Weights of a small mixture-of-experts language model, trained from scratch on English Wikipedia.
Training: a variant of SOAP for the experts, 412M tokens, 3724 steps.
Below are experts of layer 8 (counted from 0) of a mixture-of-experts language model. Rows are named router (the router's row for the expert), gate (a neuron's input weights, with its number), up (a neuron's input weights, with its number) and show model dimensions 0-127. Each number is 128 + 32 x the weight over its row's rms, rounded and kept within 0 to 255. Numbers have three digits each.
After each expert's rows: "comes after" lists some tokens at least twice as common just before its tokens as in all text. This comes from a sample of Wikipedia text that the model never trained on. Tokens count by the router's weight.

# expert 23
router:110113105140059112107086151194159141123103132171114124139126097155116177144139169119146097170160147122152164140119098174074140139175145127134076116164110145158152077121141139097141061072176124115116207083124076151128095144129090118095138186076176135147146090089192101105118109101192110081113126146129141083199097142161098119142115091101104106144140129094100188104112111146102160166104
gate0:149047156099162133166141150085164129092114100109164127157091093175159126132185106151141134104077136128087111078184104162124128142095189113133170161151145114141142084062164170109103091152188190163067085174084160131152120134169099124102138186124110132167110108123155168159126073136180064072102171119097142068102157133112061112131137082130097123085076110145136121085093103143151108169098
up0:036150172171162107150145071146152108142082107173105130118114135148147108122154139141122136107110135098145119178121120129085146049081141162162084091111130116167107101190132130149140165108113093156157090175101123170173139101086131087132057130164043135117100036105148087135161135152066178125124177113141157114073103095090160177108100118112121136105144154068143102124110077082137120080130
gate1:141159148161063046146164116113156151152059153181135135144136137151102074128138079119127117163119159132068133137098117112135125180121133151082121114077095083100091145074159130192118070162140134079128086154077115118181103111143076135123112097163118121141178146127086136169076107160104143123150144136157103125108150139179122106133145149112106170133093160094098213146176120213161136144152
up1:143123116110090114167118106124089155104090157150137150066100120161145049158113155136151132128114094043069088138123113155095169122144103155137109147157110132080069119122192200128183129134133126126138177109104183094138114105137125111082167177107164122101129175090119075103118103161147148152100137115177129070156110085120157138106167110121124133133139162146115148105146182184112182090112
comes after: " |", "|", ":", " 5", " $", "′"

# expert 36
router:106147120115105146141111095189176124085124129103088089069082151102121138149106137210189127111122143203101101097117132096168150161120127110172096101131161135081114119120113149120132110077120128093147109092136142138163122123147077124135102114112098147152116088078188055124107122138149075053130133182131103139146139104077134075169126112090196158145114134109081150146157102028123133130174
gate0:093165095106130120107104160149123069151139162169145132103075159203112161137075135105172161129094121181128148176157129124063121148121148070168133180150085126167133110144149109085112154104096117096107158179106098140123127103090136110095171139183085207109138158126156118131164170129152081111133119082141145126150120085141131110175126128091141115179160047136113119179178186084124184123126
up0:133093139134127158187139122148166186144132154136127065084155115169157109102126146148101112150066141124121132078177132101194117056137066154108136068075181153071173146104138080122154174141159169142137041093131113188149160158141164136137112158047192094115142137124119134134165143095132178099102180108130163142147165159112142129108085127152159135086106164153155129136122146141166082123090
gate1:081161163140125142100109107138141120089135122101129061144071123147133144110086110202137182096097109130141112136068126144160092106117147148158094094143108112149092110136119178109083162096061097123107187096061146160178163083091084143132172100155124112159096121106171139134123098107068134141116172145200107084105122111124146134152085171143129069093122160155124170073099139093122065132127
up1:118158137168086152123134147177098131076144061140103115165133122121167156120109120199142219070131073102152113130117086140161090086120135131132117055159122125150051134148140157102074159131092129225124199155116162165151161106122129141092187132128112114108100117143194089089127163120124140130097114124184122128115144104137115155177071127137158123132069155140119159132127180108147087142146
comes after: " of", "\n", " on", " in", " to", " at"

# expert 34
router:204156097153088140125116146189162148046082112124091109103169101150116154152159131137140153174132088145154115182119125143123159152127098106116104106115103151152097148063108178144135065103183138143138168122143175136115094116172129122111130160130111106132111107060174097083097111101144080107119097181101087091131111202139131134212127117131143170210172143152053142126122112122120165153112
gate0:172138100152075158126107172113162174068091128133121105166116204144126129152155214118153125186189178147095155132167095147072130144141148125146098134092152164161143153047184176101114116127135138134099087079100093168110070153126093104112087136131078134138136126102130178153121121082111111136188122072071144135171166127095148111123154157108153121144128125044114165184115160115076149107142
up0:169120164139175099083064118092149180135149116103144165144117123123178113053100157103155139184119072166126146100112137145093103118141112075105153143122134068144123090108218164185167103130133182149090160172118160189090150167180109131127181108127101140099116161049160108114182166077154133146136136118125105121213143095125138123110089080124134135112110108110148155106136082204110065140110
gate1:122126145097119149181119130144111072134128073104148099136105130126059174181113124112146143153142164107117133100140029164091089164119113122139099106107130107133100133120163115138184093165173099070142145098181102075115132154117137163181107113130075160172064166185053141133101100173120144142114068117116158193154103102171181113157144114106150147094161142067187110114173125130140144140070
up1:118165092170173113137154115113095197085138145117085092106139128195148087072098149121129131147120116121098114154107168134102087168124121124154139108136117130158116148109108197189154096147127134178139114135140121150177113124093156124104177115120136137126218069054160106149087141066102056129077173108090121100138152111162177058102122141104113073166095081067113137166092129133161102111166
comes after: " the", " a", " of", " and", " with", " for"

# expert 8
router:102129088140097121154119138146168096107121068092087109103082108183143169194118127157142094130128103120120152092085121115093141164112123107119084153139128121081104115155099131090105158100107094155108108115128110115166080090177134126116109117130070109108105165145205112108150116158171176056169133105074108114132157140092110134200154152085140091157147120097150178104139118130137109119210
gate0:132120136166104103064152118153174150108104137102122122157088176169146059138062112127144072153159143112069163125113147137099159159107087119124103041142116137133144163177130113089079078125104113092098112107157148135101044152148166124173147090173113128103131131178154075150084102160200077164078080162106184122123161109162069088112104121157041091119144120125136125139123154128159088095162
up0:108110135123105097099112088131178173120067137064118178151059158140143073128040175111108104157159148104075103104095147148127130117161125115171088062105096111170199128101082106125110107146163096086147125124074111127133062128131098134163146057136087077102113113085103062122097095118216121158116096141082110138149116056135082098124091139150061079170119073117127106135143126097182101130140
gate1:118158117154134104153170183143120096067113129155097151118057117152143163221141134130145145122139095125109131125090125207068185091135172108105160112127128162159133138088109080177132080175180118115114102077155148136129110140128129129144147146100102144101123117153136124172091109174141129186135189107162101183122135164138132084175130129103098139119114122107137151108145171123092124139151
up1:149159130100140139088080076088163153163148094096160119156224130098096091040094115122127132132155168128142144127142137079181086136120119154138080143134123116115071126177161186078127177117107137104150124180078094124111171128144125100111127106116193046109099139093075092094146157074120116074095087139121142073106150127120106171100136115161130123111144133174185124138097095120135113132120
comes after: "\n", " =", "==", "===", " ==", "."

# expert 31
router:177127078140124129101111169137094192121111077123112110076188047114119157102140190148126168141120132107130073125067155140107119149126107172153100096109174086152145115168097109153133120128118112196138058091140106110138137162134136086130128132170093131152131114084137177119148123108153127131082126195160082113173174077105108122157137129136144180130097129137062133099076102139176123147137
gate0:079094112147109152174081109127161134139100114114106102165101097114101085158101161190096095183119121154152104133179166112147146154189115119106163102103130088153096213119136128179166141086145112119133082144069140127142140162129113158132129150128117118109181084157167149158133114099066127085140134151145091107136126113143106137174135131086065098122050158162149094155160126170142129129179
up0:126105174161114093137131153097147137089033132134082092123111165130166084196090189178161111133104140178111098159113149163186128113175129107112094094145150091157120161052139141154138139089188133114135134142041171127130138159091085112120159100129115105133135083158179135157204145142117118092113081120120201119148071100109090130145146137056160115083037151126178107153113124154064184142137
gate1:090090118138118174169112148088204108133135129209157175182134153155117188106151151129093112144125140071133099132082173149127099082093190153098129116084143075126157102108146167169122083083108078177146098174146107146158154130124107123160126182101151130074058126116149124129161166135149168156097100161128129108050139116110104134058105123112123087125040089134134157088085112099183094146164
up1:155117100087066121108115164079112125117110142128134147130206214116151094133101118127132136178121103201182123114156141154130131147118128107094149149137107113116150117115089195108119159141136189162114102135132138127143119104152158155088079172109102195100141104160154135082129119144117097092137176079082101096136091124124139094176201102144096125115151130094082115159127126105139198096114
comes after: "\n", ")", "\n ", " also==", " information", "\""

# expert 1
router:100146138081111118109165112146137130124117116107145155149154131141183196111115132118142201137148121153104115128104153030154125081123138114173067117100156192127160106146091130133139143118141056174167119047174126128148071121103086100114184103088132133120131110132159088203096121094223113157114072170131123147153122115170116110142129091093167115153126082138115175175162101078178119147134
gate1:043170148124113120108203178139136109097158112130127115085138116125134085054103098141163150089132173114108161135137110116106122165166139092153120132100102148126087110144090114189192069093127129137108118156128181107182090150151165119150125086139167074124144169104139119094113142132134030106078120133089108141114167134153170164131148141101141128110113111094127146158157100147151116134114
up1:175137141119090169052074118116093096100175129120097119130078162148162124151169129125119145145156068169091131084163126094159126174137135118105056131153089091141139129187162144099125129154159172173094103114069115143151145106109063140153110142084104100085120150146143094112191151096104187130197157084138195082118096145091107090117126092061114180121172096121151111112148175154114136135117
gate2:153137119209104201118127138123157136152132139138112141122163131147096113102122117153100163158175171120123111139195053127131141165125105108116140098178110087117078139124089109144132113109122091145143158100119109155131155077153112123152104045137144174145128135137189178047126102226148122122157164118115130134144131167196096157153132067144155094157144105089122136072177096157145127154117
up2:129154130140115167098136200178151115147146158140147149140143116106136069137102104151159178199128117099113142103184138177123181155111071106101116107207084137070088105127089152139110138123157160155131185114107130169115158090153129164152147078092117166138120164140135154049164093217135149133189145095128108163123134119112038148131144069159141054158171144081110143105103193128191140181086
comes after: "\n", " ", " 0", " 1", " 2", " 3"

# expert 19
router:181121154143125137084110130166126156126056057070098121130170146125151146128141142109080167126122146137047134093147099074122146094119107148173099158105136156146131146133120135029170085098156118114133164097134149128183048140164050087068086099106119081157222175039154107111115106112196134092111102138191159123172083179141127124146120175137117179182109118162123096167103064087124131159108
gate0:146104145065179083130172103113082099179120093164144118144130116172070203151130157132106091106192107173140044159157100095123147140110115092099105120114141105129137126132182139134081140105114149138129113096072090194140075149068103140109158154133088085107135103113150114148111089116145153131144106184093205146146111157144131127159108172120136127198157085070115066132113101155180134130135
up0:103139131201099147141126093114207139109088145117107154103129118084181073122113103111161175124099163094105177111128156134126114072154161136132144118158123126150116134134080167148171080127138120128098122138178152068136154100169124112129133078087132193151124128168065126093087126108096111072126167140171094140107169114159118119107152068120117119096167194138145164132132142123106131097142
gate1:103113137163141082067116167151112165122102122165146134160138098147094085100092073130103116146135138098096160114117164076139146106146071119120114111162191118126124161098059182081095130095183147141116161134171116150144137125140115144101086212095099160191153131092102143071133096111190153056153145150119139101127108171118077174137171084092114181164085105134147122161107125116153147132150
up1:098116142169144098123106146195108151159114133113136129144119084142140083079127097103106125131157126105052145134124162089137143115190111097130085147180164091143107133143076153146136116125166171147124145102139073117107139143112108139112081163093122114216180125103111155072126083088164177072137129139176105155139153111094056133111167117104099110106101137133159096123124107127161142136171
comes after: " |", "°N", " /", "|", "°", "′"

# expert 29
router:159139082109131131109129113173216107075072165135095109060100096122125163122104097156141105174036140155106105105120098063135127164107134119124151105106139173172159128103140140159134139104094112130145152124153146126104062146155117130116105122149134134130092085151166127115117107097160072097110109130155096168142085159072133129159057091126169142125101122141087165086115124032144077135109
gate0:101085139112111159159079149095152085171127156142149129115154123136108133125135113102107090126110079151132126113091100086152113137119103106135166149042054110118185183119113099080144109175129177129147120171168128141112180119129148150188149114172145104161153110178177102156137135114042083120095128117187112159122146143089159115107127069140084187090121158132160099161062109174167111126176
up0:139148044122163176126118096131093139102140136145049094112099132146101127066146123108155152109117162158151136097105163104172133096110109138097116141155214142118148132083136151155131129095121123125123137127114140121105071109133095125129063147148116167124114118120067140082125127152155136163132161159099167100094123106197096143124134112117088098102080080116091144103151134105117152109120
gate1:101138173134096160083187126123103169145088106176118085114195097139184134104128069078113162054063178080111078158072149139124152156175120072151095068101128130157147138104157078094157090141099145162138118057114187068126126192122155067100093082124136186152117098148173152097137134123112048198131121125098142106131137091088088118132177148152100082115061093138115171143118127135152124126164
up1:146096123141162045155130121081145080122163156116115160114043155139078078108136126155176099134202090183124169140157111149120102112088169223133145198154084123089089156188130212156092156079076121115119173143156135104118124043133081184151146142158103119054098128103101130164126130159160172102122125107120119141149143119211126110135114091146117143115207172119142127110121098143090099145094
comes after: " of", " in", " as", " to", " for", " with"

# expert 39
router:147093054156148171110106113125184099112148143173071106027108112159142166141203152166129109101117091171107149070091134056128149103134123112116128097121131121125088069130124110124156134142167177230150098114127146101135158140126110065069123168130143126185159112076129128119134134102117150126113060120104058152123162104085083108149125162159101144092095139147084097157141125109177101137200
gate1:104131122162136197077168205198145154151119148150122172094118126101147064074112127160142168165106111133092165108196117188138122143067123116105129181191148090107182142112087145147132183135153090181097099113147129124155144118119101088130133174141181143145133189082122172084117125111161155104108150139130069083124121094119114166129103136027148103144102151084200187172129121070111103105147
up1:178114182135189135065097203159145122187171161102149126110106182092119080096169092100148121103130172146117094080160096182138087138130183139132106163146123102110113127122118118122045102158111135126166136095127146140172102183144156144136128210136198130141079187116126165093060104129179106088124146135097085098140075156129144142185049123074152160077107108157115135114130084116143095102149
gate2:140129121197202110124087129088103086148132115120120096114148116157139186157141087128184065110077088128127125105115186145096110129090159120112130094173188136094128148120129102156073165148157163116153130128113077123134119137107095165122130176145157109164086135096082122092138136135130141103131130170108138081075173125153157121163171167192103083157157045115062121144131114066131125107106
up2:168124144096070159117210117144167147099155130153145129109110163111054099089126087080108118104141154129078136135225068117118181139115062105173128140153139150149097144102138132138191139113110090131086090151141141119154132199195132119137123105120058161072114141163094130179144086116137128128131102156154127070146086172158093123133144120134055147113096187130127152181105135145136170158171
comes after: " ", "\n", " %", " Candidate", ")", " Votes"